config.toml
activation = "squared_relu"
balance_loss = 0.00646
router_logit_norm = 1.0
norm_place = "pre"
norm_eps = 1e-05
init = "trunc"
lr = 0.00562
weight_decay = 0.065
lr_head = 0.0131
final_lr_fraction = 0.0
batch_tokens = 131072
seq_len = 256
steps = 3722
Below are experts of layer 9 (counted from 0) of a mixture-of-experts language model. Rows are named router (the router's row for the expert), down (a neuron's output weights, with its number) and show model dimensions 0-127. Each number is 200 + 40 x the weight over its row's rms, rounded and kept within 0 to 999.
Before each expert's rows: "comes before" lists some tokens at least twice as common just after its tokens as in all text. This comes from a sample of Wikipedia text that the model never trained on. Tokens count by the router's weight.

# expert 13
comes before: "-", "|", "\n", "=", "|---|", "|---|---|"
router,233,194,162,146,199,229,169,177,180,168,227,168,264,199,137,199,251,185,164,144,313,240,155,276,116,182,176,186,297,228,254,200,257,193,230,218,143,189,146,182,211,209,210,192,144,247,144,140,226,185,218,239,227,201,222,187,170,203,299,188,173,255,230,259,260,241,232,187,99,142,180,180,189,223,192,149,173,137,179,241,234,236,188,191,217,200,256,151,226,142,172,251,161,188,205,175,183,147,200,205,221,248,234,178,177,228,227,208,191,182,227,150,272,191,156,246,193,202,191,150,219,154,267,236,233,162,234,245
down4,179,251,199,226,168,183,207,153,189,213,218,178,163,152,272,212,178,208,237,127,168,206,223,261,208,257,149,239,135,208,224,233,153,192,218,261,202,235,239,241,186,227,208,144,234,205,147,277,180,246,242,149,246,257,161,214,219,198,251,214,219,259,157,189,129,246,152,195,126,221,188,179,238,220,221,179,195,119,95,180,173,207,189,212,185,183,176,208,145,195,268,181,96,201,157,190,113,230,198,133,144,215,167,126,244,170,223,196,219,267,183,215,178,220,244,209,183,128,146,225,195,218,161,252,210,246,253,173
down5,203,185,233,220,183,271,213,206,179,236,118,234,204,116,204,251,198,240,148,110,242,225,188,232,201,121,275,202,263,214,219,194,142,228,223,212,247,209,187,230,227,245,194,167,218,188,209,164,182,220,227,163,157,206,206,210,177,194,146,223,237,239,134,227,200,86,218,188,193,264,280,203,204,251,264,142,255,220,161,164,252,182,218,207,185,238,212,212,195,183,215,114,177,170,221,215,206,232,203,251,191,189,198,306,254,207,187,195,194,214,239,205,168,257,236,203,208,185,185,95,281,102,180,205,155,179,256,212
down6,133,237,182,146,124,222,257,201,151,221,240,197,238,196,168,208,214,227,207,296,189,227,114,191,164,125,199,223,142,234,174,154,217,183,220,225,205,200,174,228,174,243,140,150,182,256,231,219,236,256,211,271,151,219,129,189,126,214,222,289,137,244,125,175,201,222,195,198,168,203,159,161,268,155,87,237,173,180,174,223,248,171,179,155,207,237,210,262,241,205,224,161,167,212,177,201,212,209,258,216,168,190,213,176,217,167,249,165,212,109,248,283,207,207,196,209,231,120,207,188,153,226,210,204,173,210,216,168

# expert 101
comes before: " |", "0", "th", "9", ",", "."
router,220,271,249,194,241,238,144,245,241,183,199,168,246,179,192,156,154,249,150,195,229,250,228,141,227,180,136,225,179,251,210,184,242,242,169,247,245,138,254,154,154,242,169,238,257,191,142,201,208,159,187,146,264,216,174,223,235,170,175,175,143,186,166,247,236,243,238,155,221,195,172,245,248,223,151,218,183,244,182,191,170,235,144,240,222,169,245,172,270,172,263,232,207,201,234,166,145,119,132,165,171,142,244,243,233,226,265,176,174,241,221,174,152,164,122,151,269,243,198,170,173,160,208,254,227,143,239,192
down0,184,183,199,232,121,192,230,245,186,205,177,145,237,121,249,207,135,226,248,170,190,133,231,257,211,199,206,69,262,166,208,196,215,217,207,147,157,187,217,207,264,205,210,240,223,166,242,242,260,233,191,250,185,199,215,175,152,157,185,194,173,278,152,132,150,206,171,169,182,179,141,120,274,296,165,196,224,150,207,221,182,195,227,233,170,192,210,184,191,173,117,216,161,173,202,187,252,187,224,164,172,154,221,128,195,150,152,172,224,249,230,186,204,172,254,132,153,185,248,225,184,231,211,179,208,107,175,235
down1,164,147,166,202,152,137,180,137,239,229,179,179,182,248,114,126,223,192,221,135,182,217,273,244,218,202,187,262,210,272,209,139,188,208,195,208,215,192,199,205,193,151,231,151,190,205,180,153,281,257,124,252,223,180,227,223,256,179,168,234,195,117,257,278,184,146,215,161,150,209,207,259,241,175,192,238,190,230,127,195,211,249,181,234,170,156,193,225,178,148,161,238,198,193,245,163,237,203,249,189,194,134,199,139,236,161,153,148,172,208,135,265,223,166,217,236,236,181,241,247,145,264,175,153,177,248,238,239
down2,273,167,298,160,297,248,166,210,235,152,144,221,97,241,185,195,200,246,205,239,218,210,229,198,190,173,290,162,187,207,185,188,212,229,214,173,182,206,239,225,192,184,137,124,188,195,165,151,249,172,229,285,186,167,180,190,213,220,180,270,144,219,202,201,178,248,240,244,228,154,166,158,105,184,208,228,173,207,188,224,168,207,223,236,179,188,219,202,89,222,190,196,187,249,160,212,283,218,181,168,227,155,191,176,222,181,172,174,140,242,240,236,193,196,174,240,147,258,290,217,213,214,170,120,191,248,145,220

# expert 104
comes before: "\n", "==", "The", "===", "In", "-"
router,262,206,216,196,240,235,178,166,190,152,253,180,147,186,212,206,198,191,232,189,166,233,132,139,206,214,164,231,231,221,142,261,215,129,253,240,160,180,163,208,260,217,157,208,112,186,188,134,201,252,269,215,238,237,209,229,133,178,207,169,181,193,204,146,81,229,207,222,165,160,272,156,148,217,184,162,260,143,219,229,252,265,182,173,229,244,199,311,210,216,182,201,146,147,208,215,180,211,206,213,251,251,240,185,150,141,193,170,206,210,265,201,247,149,191,217,198,186,150,223,112,151,168,248,187,150,231,223
down0,255,289,173,240,267,157,204,167,168,263,197,177,148,179,189,229,149,210,238,229,222,221,228,245,264,211,233,215,241,252,243,186,203,230,161,168,162,128,170,182,190,293,216,200,191,269,206,188,228,264,156,217,184,170,205,177,230,201,266,200,162,186,269,165,203,204,191,239,162,174,158,197,210,181,209,217,203,249,216,180,244,194,131,150,231,175,245,279,185,154,204,114,100,206,146,145,200,237,150,182,206,219,238,185,156,250,178,147,272,235,236,204,207,297,184,219,216,174,286,170,174,152,193,270,224,175,218,155
down1,181,222,255,182,261,178,183,192,175,193,130,203,181,185,161,187,229,226,200,283,149,225,192,235,201,154,241,183,251,111,192,212,196,137,206,120,222,184,187,225,118,182,253,237,207,155,162,160,210,204,230,245,207,241,197,203,210,130,159,244,182,148,231,248,188,233,173,225,209,247,207,205,111,210,245,246,190,166,276,202,177,188,183,211,268,192,160,155,208,229,214,236,187,200,209,158,182,234,180,265,194,175,180,266,290,157,235,233,136,163,196,207,203,208,180,252,165,246,181,164,248,167,273,220,174,223,363,187
down2,141,201,153,248,248,218,219,229,136,218,127,243,211,195,164,171,201,177,216,187,151,168,171,166,181,266,225,213,212,203,221,263,235,168,253,207,131,218,241,192,256,175,272,207,203,172,251,202,223,191,177,212,302,268,195,142,147,197,254,218,243,253,187,217,200,255,250,203,168,251,201,192,178,161,183,208,205,177,174,169,91,251,208,175,201,176,202,80,242,175,255,146,211,224,228,134,155,216,192,164,127,205,209,249,220,271,216,163,248,211,195,188,169,198,198,128,177,157,165,201,130,178,151,202,169,200,117,250

# expert 98
comes before: " the", " a", " his", " well", " an", " their"
router,263,179,221,227,211,183,178,219,217,264,226,181,223,153,171,207,220,169,161,213,259,164,145,147,230,221,145,276,169,217,135,268,148,238,183,231,259,178,211,181,195,139,234,229,245,178,206,162,170,266,275,157,220,282,238,160,139,175,192,250,180,209,163,223,218,163,214,200,212,276,268,156,284,178,187,246,242,150,180,216,245,220,200,165,158,170,238,278,217,225,187,231,161,230,206,197,182,150,211,156,136,160,136,229,152,203,224,230,171,225,225,159,130,167,206,152,211,213,188,200,213,121,135,236,101,223,237,200
down2,292,226,167,184,189,205,214,266,186,188,210,219,181,202,239,244,177,159,243,183,225,152,202,222,198,220,159,280,231,186,235,198,166,213,222,140,170,139,190,239,183,165,187,213,173,173,221,171,145,230,260,200,185,189,216,185,183,155,166,218,170,177,153,255,189,131,167,215,188,248,260,240,255,83,206,136,213,213,145,117,248,222,191,247,168,117,167,208,222,198,220,227,170,159,221,161,155,147,235,210,199,295,259,210,165,179,197,130,196,228,125,243,114,273,145,231,177,148,211,153,230,196,227,124,195,183,199,252
down3,141,150,174,197,229,212,192,207,201,150,185,194,275,140,155,200,222,178,212,200,184,218,155,124,268,161,213,225,253,231,227,168,246,193,191,182,273,145,193,186,170,170,162,264,140,201,247,231,271,163,171,152,145,230,282,215,207,213,188,202,197,210,172,178,188,217,248,240,215,213,166,197,225,185,174,231,218,209,206,146,119,172,132,139,184,228,256,181,165,179,226,158,212,274,211,184,214,215,217,201,241,188,259,237,142,261,208,245,142,240,149,189,150,204,252,221,124,182,228,130,223,84,182,270,132,163,265,214
down4,126,149,234,206,195,179,187,204,205,130,270,194,167,203,183,210,154,197,188,174,222,197,185,206,209,153,325,165,195,213,205,246,225,264,197,155,183,157,200,252,210,203,141,150,222,223,183,269,182,218,225,236,174,215,196,155,217,146,162,179,252,122,250,263,225,240,195,235,237,201,225,163,219,314,167,141,249,191,260,139,225,234,115,248,180,155,147,184,238,204,190,245,152,219,223,236,183,150,196,112,247,229,241,212,257,150,152,255,202,225,172,185,167,239,256,253,212,203,175,157,226,260,131,224,185,198,205,193

# expert 49
comes before: "8", "6", "4", "5", "7", "3"
router,193,137,138,230,124,284,191,166,237,147,204,151,246,179,232,180,232,231,233,148,195,189,229,202,150,185,155,193,196,237,165,186,194,251,168,157,167,219,218,207,177,214,258,252,229,213,153,154,159,151,207,208,234,250,224,180,240,169,158,178,173,222,215,229,149,164,203,149,180,185,223,249,199,166,144,235,295,258,207,173,133,247,156,158,241,153,136,281,196,233,159,233,269,267,225,244,142,165,200,248,218,188,189,231,239,123,240,139,101,208,267,161,209,258,233,150,244,177,180,191,232,187,215,236,234,174,209,230
down1,248,264,108,151,162,241,239,223,213,283,116,166,134,199,229,235,178,177,215,155,199,206,215,211,287,193,180,132,186,166,254,234,206,149,214,169,203,133,208,166,276,194,213,210,193,138,189,163,116,213,273,236,225,148,199,245,209,188,170,143,228,228,188,185,224,230,190,202,278,196,190,218,123,169,169,257,245,214,184,116,180,166,228,280,147,193,238,194,227,197,220,180,219,212,203,162,235,207,195,166,180,159,133,198,196,175,146,233,147,178,212,144,252,231,286,124,183,168,217,207,191,145,194,234,224,159,222,163
down2,160,237,166,234,236,185,177,156,196,186,141,184,204,236,166,246,155,184,173,205,149,170,204,191,274,237,245,226,241,272,102,213,143,250,192,147,197,214,220,213,184,168,268,247,231,223,193,253,192,220,139,268,231,216,294,182,206,234,155,193,242,152,178,197,259,199,143,194,237,280,230,222,139,208,199,146,220,212,227,190,269,182,197,166,204,207,228,228,161,208,216,257,199,193,237,182,154,189,217,218,155,178,223,127,165,228,165,137,245,180,204,203,150,218,138,225,198,185,179,170,175,147,297,268,207,175,337,206
down3,192,153,201,141,196,288,223,176,158,120,237,159,230,200,192,233,258,233,232,147,195,231,127,174,111,231,181,208,175,208,192,189,180,217,237,245,240,188,132,215,178,166,242,181,163,250,211,180,176,206,161,255,205,126,202,218,145,145,210,275,214,126,207,138,275,214,194,200,241,223,193,205,201,174,255,195,191,171,214,250,190,128,240,206,161,166,243,188,168,234,150,202,175,192,226,191,193,293,236,223,169,231,181,160,293,145,188,229,133,206,123,236,159,202,225,181,239,274,152,198,242,195,182,214,313,189,215,217

# expert 33
comes before: " |", "s", " of", ";", " is", "'"
router,213,255,269,184,243,240,155,255,244,204,166,160,213,168,180,145,143,264,142,183,229,235,250,162,231,198,163,220,157,255,251,187,231,249,141,235,214,150,246,169,162,248,171,245,252,199,162,234,255,174,165,170,239,162,166,258,241,163,149,159,143,247,158,240,217,250,248,151,256,195,153,254,243,243,144,254,201,245,154,241,163,223,167,261,210,170,250,176,242,173,243,238,234,220,233,151,159,152,159,162,158,144,244,237,204,209,233,157,167,253,228,167,168,137,166,174,237,258,175,169,184,157,216,233,239,174,220,204
down0,196,230,189,163,153,229,276,208,184,236,222,200,228,211,221,166,195,223,156,259,269,185,208,273,215,227,197,110,200,262,249,181,219,139,241,138,227,237,234,177,285,142,204,245,168,255,297,236,282,195,210,168,185,217,134,226,218,221,232,246,131,123,214,227,160,172,213,260,258,265,242,203,142,256,194,201,209,199,171,214,196,195,188,204,214,169,240,196,251,255,273,179,249,207,106,201,157,184,232,235,182,128,153,196,187,265,233,163,213,147,203,151,170,200,230,222,154,159,260,212,195,209,194,191,169,233,236,233
down1,226,168,200,182,169,201,172,206,161,261,65,221,202,187,239,207,239,232,186,190,199,211,204,195,196,208,240,228,179,260,209,192,183,259,221,242,182,182,268,229,175,135,152,213,247,195,179,180,208,236,182,258,173,209,299,168,195,159,115,217,147,154,216,226,243,217,179,153,173,196,214,158,162,222,173,247,166,180,174,283,272,201,195,147,218,229,183,189,156,293,287,127,182,170,151,205,169,193,121,194,158,181,192,149,221,148,180,102,195,154,219,214,257,138,180,244,210,161,210,200,174,145,225,135,238,182,261,187
down2,179,217,145,271,234,186,192,189,261,186,144,265,160,234,217,224,145,248,178,146,250,252,135,143,169,197,228,204,195,230,232,316,188,213,222,181,192,202,123,137,210,187,183,244,182,169,161,199,154,206,187,249,244,240,187,204,227,105,264,188,129,211,149,224,249,179,187,180,155,163,170,213,196,310,239,176,158,216,233,234,162,200,182,152,257,214,186,158,197,154,182,192,194,278,146,220,226,275,187,150,178,182,175,162,247,219,226,195,148,179,258,188,203,209,209,191,160,178,175,143,303,205,183,144,186,226,226,151

# expert 81
comes before: " ", " and", " H", " A", " a", " D"
router,195,252,195,172,205,247,161,204,239,240,281,176,219,178,101,150,173,164,188,247,236,163,192,123,220,191,241,234,151,211,252,219,235,258,262,264,231,149,172,155,205,209,182,251,245,173,126,224,236,214,142,179,265,124,208,228,204,147,180,230,207,216,194,181,136,245,225,133,141,255,161,221,217,168,174,172,234,196,165,227,160,216,204,206,263,212,247,178,247,253,211,209,191,213,253,167,214,209,159,190,214,119,188,260,212,263,236,129,204,210,132,167,129,221,169,198,249,177,237,214,254,203,169,210,183,142,277,255
down2,131,195,182,194,146,225,316,161,153,90,162,226,213,200,117,206,174,177,177,263,225,172,212,215,113,147,213,174,210,156,244,176,179,166,246,203,181,198,162,280,224,228,222,139,217,142,168,192,144,161,248,203,257,182,272,192,254,212,178,212,194,184,186,224,105,198,190,160,202,226,253,208,193,224,187,189,119,212,247,215,158,144,249,269,173,178,180,182,240,180,241,206,160,213,235,153,222,188,219,184,166,127,205,188,220,210,249,199,153,162,163,194,102,221,119,234,160,183,202,173,246,179,172,215,234,205,257,189
down3,244,213,266,237,262,287,126,199,238,194,241,168,264,163,231,223,207,197,162,135,220,228,246,203,237,125,96,175,227,209,252,189,299,248,181,195,211,195,185,233,132,166,226,211,180,272,197,214,210,200,187,151,244,220,229,288,174,173,186,171,170,194,201,188,265,273,222,201,192,232,207,266,216,179,241,167,207,224,181,209,158,234,171,211,170,124,196,205,179,239,203,193,243,204,278,178,130,244,206,148,221,212,247,231,217,243,180,217,183,321,188,207,151,176,120,199,212,164,218,206,224,185,202,144,186,191,172,277
down4,235,180,195,158,233,211,221,164,200,235,151,126,258,198,169,170,168,108,207,127,272,192,227,192,281,205,187,233,164,161,196,144,181,234,217,174,189,224,239,112,153,216,130,233,202,205,188,241,245,227,219,148,199,237,145,148,222,240,190,140,167,289,196,113,100,240,219,238,205,206,231,146,209,164,173,111,193,188,165,204,214,180,233,177,154,232,208,208,169,181,196,201,188,211,206,204,139,303,196,156,149,155,174,174,210,208,261,254,209,172,146,142,169,162,181,195,270,238,170,213,189,237,174,260,220,151,188,218

# expert 124
comes before: "|", "-", " |", ";", "\n", "|---|---|---|"
router,221,249,255,192,244,237,153,246,253,207,178,151,236,156,177,147,142,250,151,192,227,238,242,163,247,171,161,223,155,247,238,184,235,256,150,246,224,153,247,156,152,253,161,233,244,176,159,239,253,182,162,150,241,178,173,249,240,158,164,170,149,252,159,236,222,249,249,145,238,200,152,245,238,234,151,232,198,232,152,240,175,230,147,254,222,164,247,185,246,168,257,246,220,212,234,158,148,144,148,167,166,147,243,247,207,219,240,154,157,236,228,162,157,149,150,169,238,260,182,159,203,168,211,243,256,158,228,203
down2,219,133,158,167,189,231,233,155,150,255,227,264,228,173,181,217,231,203,134,207,270,266,177,163,198,222,154,210,233,201,183,220,171,211,241,260,104,170,261,208,183,145,231,235,183,217,167,238,318,235,234,263,189,132,161,248,230,202,197,271,273,241,180,212,265,219,172,273,210,199,136,197,205,192,167,186,233,154,252,216,167,222,173,250,198,254,193,201,122,233,157,271,198,234,212,210,234,187,161,221,236,181,169,202,180,171,187,197,214,97,195,144,247,195,211,177,115,162,233,190,208,151,213,270,185,212,176,182
down3,207,180,207,212,210,138,272,207,271,180,190,149,199,240,254,230,191,209,174,254,91,269,147,205,197,209,173,151,136,268,190,161,236,143,183,172,241,241,254,117,202,241,232,158,256,190,240,156,186,203,238,150,199,211,183,244,142,199,175,189,203,180,149,261,254,179,263,144,194,254,216,194,192,185,133,208,229,215,229,213,182,246,155,195,211,206,249,182,240,196,210,246,109,143,213,159,232,223,178,189,168,143,161,179,220,273,180,238,156,194,203,219,193,210,193,153,122,247,211,219,218,133,176,179,239,115,248,125
down4,222,152,246,205,169,145,207,203,261,165,134,227,214,168,263,172,233,200,169,166,193,268,265,194,208,239,239,237,175,169,201,260,150,191,266,227,244,139,196,187,183,168,174,150,227,184,181,214,268,174,249,211,270,151,172,191,220,168,239,204,196,193,188,226,245,212,212,181,175,230,197,189,196,177,214,204,210,112,239,262,164,241,127,258,197,146,126,259,219,320,246,139,171,147,245,199,271,227,221,249,179,199,137,179,203,218,159,227,224,210,244,150,189,120,142,188,185,267,261,151,239,167,177,153,210,187,150,219

# expert 87
comes before: "1", "2", "3", "4", "6", "5"
router,228,211,228,209,243,277,190,200,271,170,191,161,187,169,191,160,140,184,142,222,215,219,169,157,257,170,158,248,139,175,207,217,198,232,179,214,179,160,201,147,197,198,241,280,242,221,140,252,234,281,207,188,233,260,158,176,204,153,257,205,239,250,142,165,139,243,196,166,190,213,164,236,198,225,250,230,142,262,154,215,270,195,146,208,163,153,170,265,227,122,241,215,197,265,189,159,167,220,178,216,221,160,215,264,256,173,284,147,209,165,153,155,210,243,176,132,273,151,209,181,181,154,198,278,235,169,220,215
down1,243,218,156,219,142,201,250,193,169,173,191,265,206,169,143,190,173,177,151,186,149,236,169,277,148,212,122,200,162,239,180,216,177,216,121,176,184,124,245,175,169,149,276,223,301,135,228,206,179,182,224,181,185,172,171,242,177,177,205,182,229,129,130,216,220,177,184,179,188,210,112,226,115,250,202,197,137,206,188,173,213,231,222,188,246,237,219,183,198,276,247,208,235,189,161,227,112,169,201,179,241,255,209,179,231,204,257,120,171,233,189,90,200,142,233,191,170,185,185,151,200,163,130,209,196,196,187,161
down2,216,206,134,147,179,144,164,186,283,248,224,183,215,148,202,239,206,199,184,207,174,207,258,223,207,236,283,266,244,205,256,195,194,263,235,176,205,219,153,166,211,247,263,260,195,239,143,225,214,180,225,226,125,265,154,208,230,235,202,168,135,166,140,196,173,140,171,190,211,190,222,162,222,146,230,240,157,123,209,246,291,175,139,147,175,132,133,220,225,206,224,207,199,150,158,194,287,145,221,114,217,193,134,169,227,249,240,134,230,164,226,188,177,264,181,236,201,193,170,174,153,226,242,180,209,222,193,202
down3,126,124,185,233,185,237,232,260,151,233,160,193,287,239,201,274,264,133,243,244,169,202,215,205,149,204,180,264,247,256,206,202,94,187,215,204,213,245,158,212,233,231,189,185,236,203,206,215,269,223,169,187,180,182,192,276,166,181,196,152,218,176,230,169,232,200,181,224,292,154,142,251,135,154,167,162,161,246,181,201,244,182,268,165,203,217,161,244,173,217,175,201,228,182,206,165,112,203,162,208,221,215,198,200,177,199,175,195,240,175,114,289,209,239,222,281,200,207,257,199,212,157,114,222,210,249,232,199

# expert 96
comes before: " ", " \"", " A", " List", " UTC", " The"
router,187,149,193,201,239,228,188,209,233,223,192,199,226,158,213,129,154,264,144,200,190,215,204,203,219,171,195,218,230,188,183,233,213,175,198,250,215,203,198,165,149,243,168,255,264,163,198,215,273,264,152,171,194,207,193,180,213,145,226,185,203,210,138,275,216,242,229,135,211,154,142,233,292,224,142,227,223,233,151,236,206,234,174,147,248,214,173,179,258,147,184,160,188,205,189,158,167,147,186,181,138,165,253,228,262,201,240,199,186,272,247,156,136,222,155,269,237,253,268,163,119,163,236,287,251,141,284,182
down0,227,170,238,210,203,196,182,233,255,211,181,242,185,189,158,157,259,215,142,222,189,216,173,272,176,69,183,183,233,121,208,233,245,174,246,217,198,142,250,157,199,155,164,207,225,157,239,189,200,205,151,284,157,178,212,242,158,255,290,194,156,251,213,264,125,192,212,200,189,215,243,243,129,263,172,154,153,208,246,229,206,165,195,235,206,232,204,157,225,220,222,144,229,183,188,204,235,256,118,170,205,251,200,234,203,278,209,207,233,244,189,150,192,179,198,117,148,249,181,186,278,183,142,165,216,157,158,185
down1,220,212,211,219,166,191,291,175,219,250,286,210,202,136,270,180,213,139,177,190,137,214,250,195,139,172,200,231,117,189,180,256,171,214,207,169,176,204,178,191,160,186,243,188,276,175,269,214,218,214,205,175,249,234,167,145,241,160,221,165,138,253,195,165,176,220,187,200,267,184,210,253,167,173,273,183,238,196,257,185,275,233,152,203,230,236,254,240,202,251,189,232,237,240,170,227,164,164,131,190,230,120,180,230,213,233,148,177,196,104,136,130,159,257,200,184,139,155,161,196,141,206,225,231,212,174,147,159
down2,123,227,172,168,181,157,227,271,190,183,294,156,229,224,252,180,185,191,185,221,177,273,294,291,275,236,193,193,196,180,216,148,235,202,192,276,201,137,236,213,125,180,196,171,197,228,203,97,167,244,202,110,193,224,279,219,201,176,234,225,195,99,188,162,193,238,142,155,188,184,167,222,204,160,140,217,260,235,124,233,167,215,230,175,214,154,187,150,180,207,191,212,182,192,151,220,175,192,250,212,171,201,284,205,203,164,196,183,216,179,154,197,208,167,185,181,175,234,175,173,272,185,233,192,230,211,293,174

# expert 118
comes before: "8", "1", "7", "6", "5", "9"
router,218,247,254,192,251,231,161,250,243,210,184,149,225,156,161,154,147,258,146,183,230,227,256,169,245,173,160,226,158,241,243,174,230,257,155,247,233,151,252,159,156,246,170,238,248,180,163,245,252,186,167,150,243,179,162,249,249,155,149,163,145,239,164,241,222,249,248,152,246,194,156,249,236,237,150,242,187,229,149,241,176,231,153,252,215,160,245,189,242,171,257,251,231,217,234,154,160,147,156,169,159,146,250,244,208,214,237,156,168,242,243,155,154,157,153,159,240,254,180,156,201,172,225,232,240,164,231,202
down0,141,211,268,150,254,164,262,144,129,230,215,134,249,197,150,189,250,181,205,270,227,187,131,133,139,255,154,167,160,239,278,163,167,229,198,249,181,210,216,202,221,223,247,126,192,167,306,195,169,134,221,192,220,240,203,168,239,213,204,235,193,267,179,120,172,200,208,156,239,273,205,199,159,221,293,141,149,225,167,192,176,236,216,214,196,165,212,160,243,195,220,216,210,208,139,210,172,203,181,170,202,230,192,228,222,115,235,219,185,214,248,163,235,292,161,226,239,222,225,232,157,190,186,192,176,264,213,199
down1,252,138,247,194,191,161,193,131,240,220,241,157,186,147,192,174,309,201,212,211,214,217,146,175,215,207,177,180,209,149,269,227,187,183,167,214,223,163,152,125,146,99,184,165,218,197,215,230,176,173,157,224,185,237,168,215,131,165,142,270,234,272,228,157,234,262,157,156,171,197,141,194,195,158,143,171,152,198,236,179,186,189,245,211,224,191,240,192,213,246,216,232,115,228,275,208,200,143,171,212,170,190,235,219,205,126,229,201,144,231,177,221,229,168,200,162,122,171,286,207,207,218,211,163,273,110,234,206
down2,200,191,161,152,253,194,158,218,205,246,211,194,187,286,236,171,199,181,211,196,236,238,222,178,286,250,278,159,211,222,212,219,167,245,185,127,198,155,207,177,180,231,169,202,193,242,169,194,239,224,191,189,224,230,117,121,230,185,196,218,188,245,180,202,245,167,169,128,211,202,219,242,169,175,185,211,188,160,306,236,179,217,205,127,137,185,192,191,197,245,165,240,184,140,154,187,214,231,135,200,159,153,245,50,176,192,186,283,167,189,196,272,246,220,200,229,216,143,203,215,178,193,220,220,293,284,193,158

# expert 107
comes before: "\n", " The", " He", " In", "==", " It"
router,234,210,129,240,242,229,176,243,194,226,247,227,179,220,165,271,179,189,300,223,160,222,226,163,192,257,182,228,265,219,131,194,170,111,252,215,228,175,199,193,247,200,200,154,202,180,191,146,166,257,233,188,143,221,239,152,151,195,183,228,173,191,198,182,161,196,156,199,125,247,204,160,123,168,293,217,246,132,200,234,261,186,223,167,103,237,196,295,194,276,182,193,156,208,142,211,182,184,214,232,152,178,233,213,179,160,204,191,256,256,230,190,196,160,209,156,159,230,182,268,160,160,188,234,145,144,239,236
down2,229,204,166,162,237,149,164,242,185,229,166,273,178,240,237,150,193,141,225,184,166,252,156,212,193,222,161,205,214,278,234,207,240,200,169,145,238,180,226,269,198,188,140,265,170,155,140,242,172,191,183,120,160,233,252,138,156,161,199,197,160,172,212,214,247,225,208,189,238,228,153,237,217,193,221,215,136,186,246,204,121,187,195,233,165,227,224,271,209,212,184,232,252,196,228,256,139,239,138,294,261,130,224,193,172,198,99,175,188,253,242,267,233,190,250,173,183,246,225,184,183,112,224,197,226,265,199,202
down3,228,155,210,137,215,249,235,170,222,205,212,148,267,165,194,162,193,235,247,160,157,225,186,210,130,170,251,141,166,185,263,127,254,267,252,242,256,185,155,198,176,236,299,195,212,190,203,225,152,218,177,252,174,146,188,189,225,192,225,217,212,189,206,185,190,196,162,262,223,163,148,181,140,213,212,181,282,259,171,180,130,177,197,207,193,207,208,217,205,167,220,122,189,214,250,238,178,124,205,165,168,159,218,114,289,229,173,202,204,170,254,192,239,238,161,266,211,262,242,131,307,189,249,196,199,248,210,187
down4,221,150,245,175,257,191,209,196,243,167,133,175,220,181,187,219,242,230,280,228,179,217,246,186,231,279,228,156,216,162,234,253,244,155,152,185,231,126,267,176,193,201,161,165,234,203,225,119,247,190,168,187,153,118,211,121,183,179,271,197,221,212,195,191,206,144,226,237,205,157,217,172,207,229,276,142,220,161,244,205,125,270,234,276,213,270,197,190,199,265,169,209,193,153,192,172,223,194,166,233,150,164,181,261,216,197,231,199,174,204,306,127,123,212,221,202,226,167,230,181,166,251,122,194,224,180,232,193

# expert 27
comes before: " ", " •", " Born", " Country", " Preced", " Genus"
router,286,254,103,219,196,219,166,227,216,275,205,195,255,167,199,172,217,220,153,194,195,169,169,250,264,249,180,256,244,202,168,182,242,241,162,195,232,218,275,138,188,251,220,189,158,219,153,244,277,267,208,159,199,160,172,209,210,144,199,169,151,185,155,199,141,217,179,167,186,248,228,226,204,200,156,161,255,273,225,207,214,168,147,278,241,192,274,246,214,226,228,195,173,239,178,207,140,186,171,217,105,139,200,244,191,221,253,228,211,183,200,148,166,205,139,195,259,243,172,145,202,271,160,268,192,143,212,230
down1,152,158,218,221,229,235,253,183,224,170,129,199,207,223,165,196,175,148,159,166,126,155,171,155,202,172,189,213,126,230,194,225,300,190,176,199,236,192,149,232,151,235,215,188,215,189,152,255,178,201,186,209,150,196,249,121,167,229,178,237,212,181,197,209,165,234,261,197,162,191,243,190,208,197,203,320,260,307,214,190,160,249,223,110,211,241,169,185,194,159,151,156,254,218,221,152,265,189,207,241,171,165,184,286,221,220,185,199,251,235,264,183,212,153,243,224,189,207,206,105,236,141,227,215,177,198,114,206
down2,230,185,212,123,215,163,170,255,219,247,265,245,223,188,179,266,269,168,196,197,241,180,253,190,179,171,174,226,208,199,203,261,304,158,237,227,169,189,208,178,218,237,145,213,310,185,173,195,162,178,223,183,159,226,183,232,234,175,210,175,188,248,223,153,117,155,240,236,256,196,185,213,246,232,204,152,254,226,242,186,219,192,208,230,227,156,218,248,249,227,214,156,244,169,226,130,151,169,159,238,132,170,179,192,251,238,208,160,143,161,224,280,207,248,237,139,135,164,149,141,149,157,160,147,134,196,207,251
down3,221,182,192,179,231,144,144,246,190,188,277,204,191,234,134,245,227,250,212,204,116,214,171,216,198,135,147,148,237,285,202,195,191,186,174,161,157,169,171,203,123,203,195,119,221,149,242,136,203,193,163,162,161,191,127,184,219,105,167,221,276,231,229,181,231,260,270,157,298,262,164,155,180,196,218,261,184,185,192,196,184,160,251,186,143,180,167,182,254,222,162,154,183,200,234,210,194,250,217,162,195,208,203,95,176,204,175,238,250,152,192,194,229,206,215,233,172,272,232,232,220,284,197,177,173,209,175,197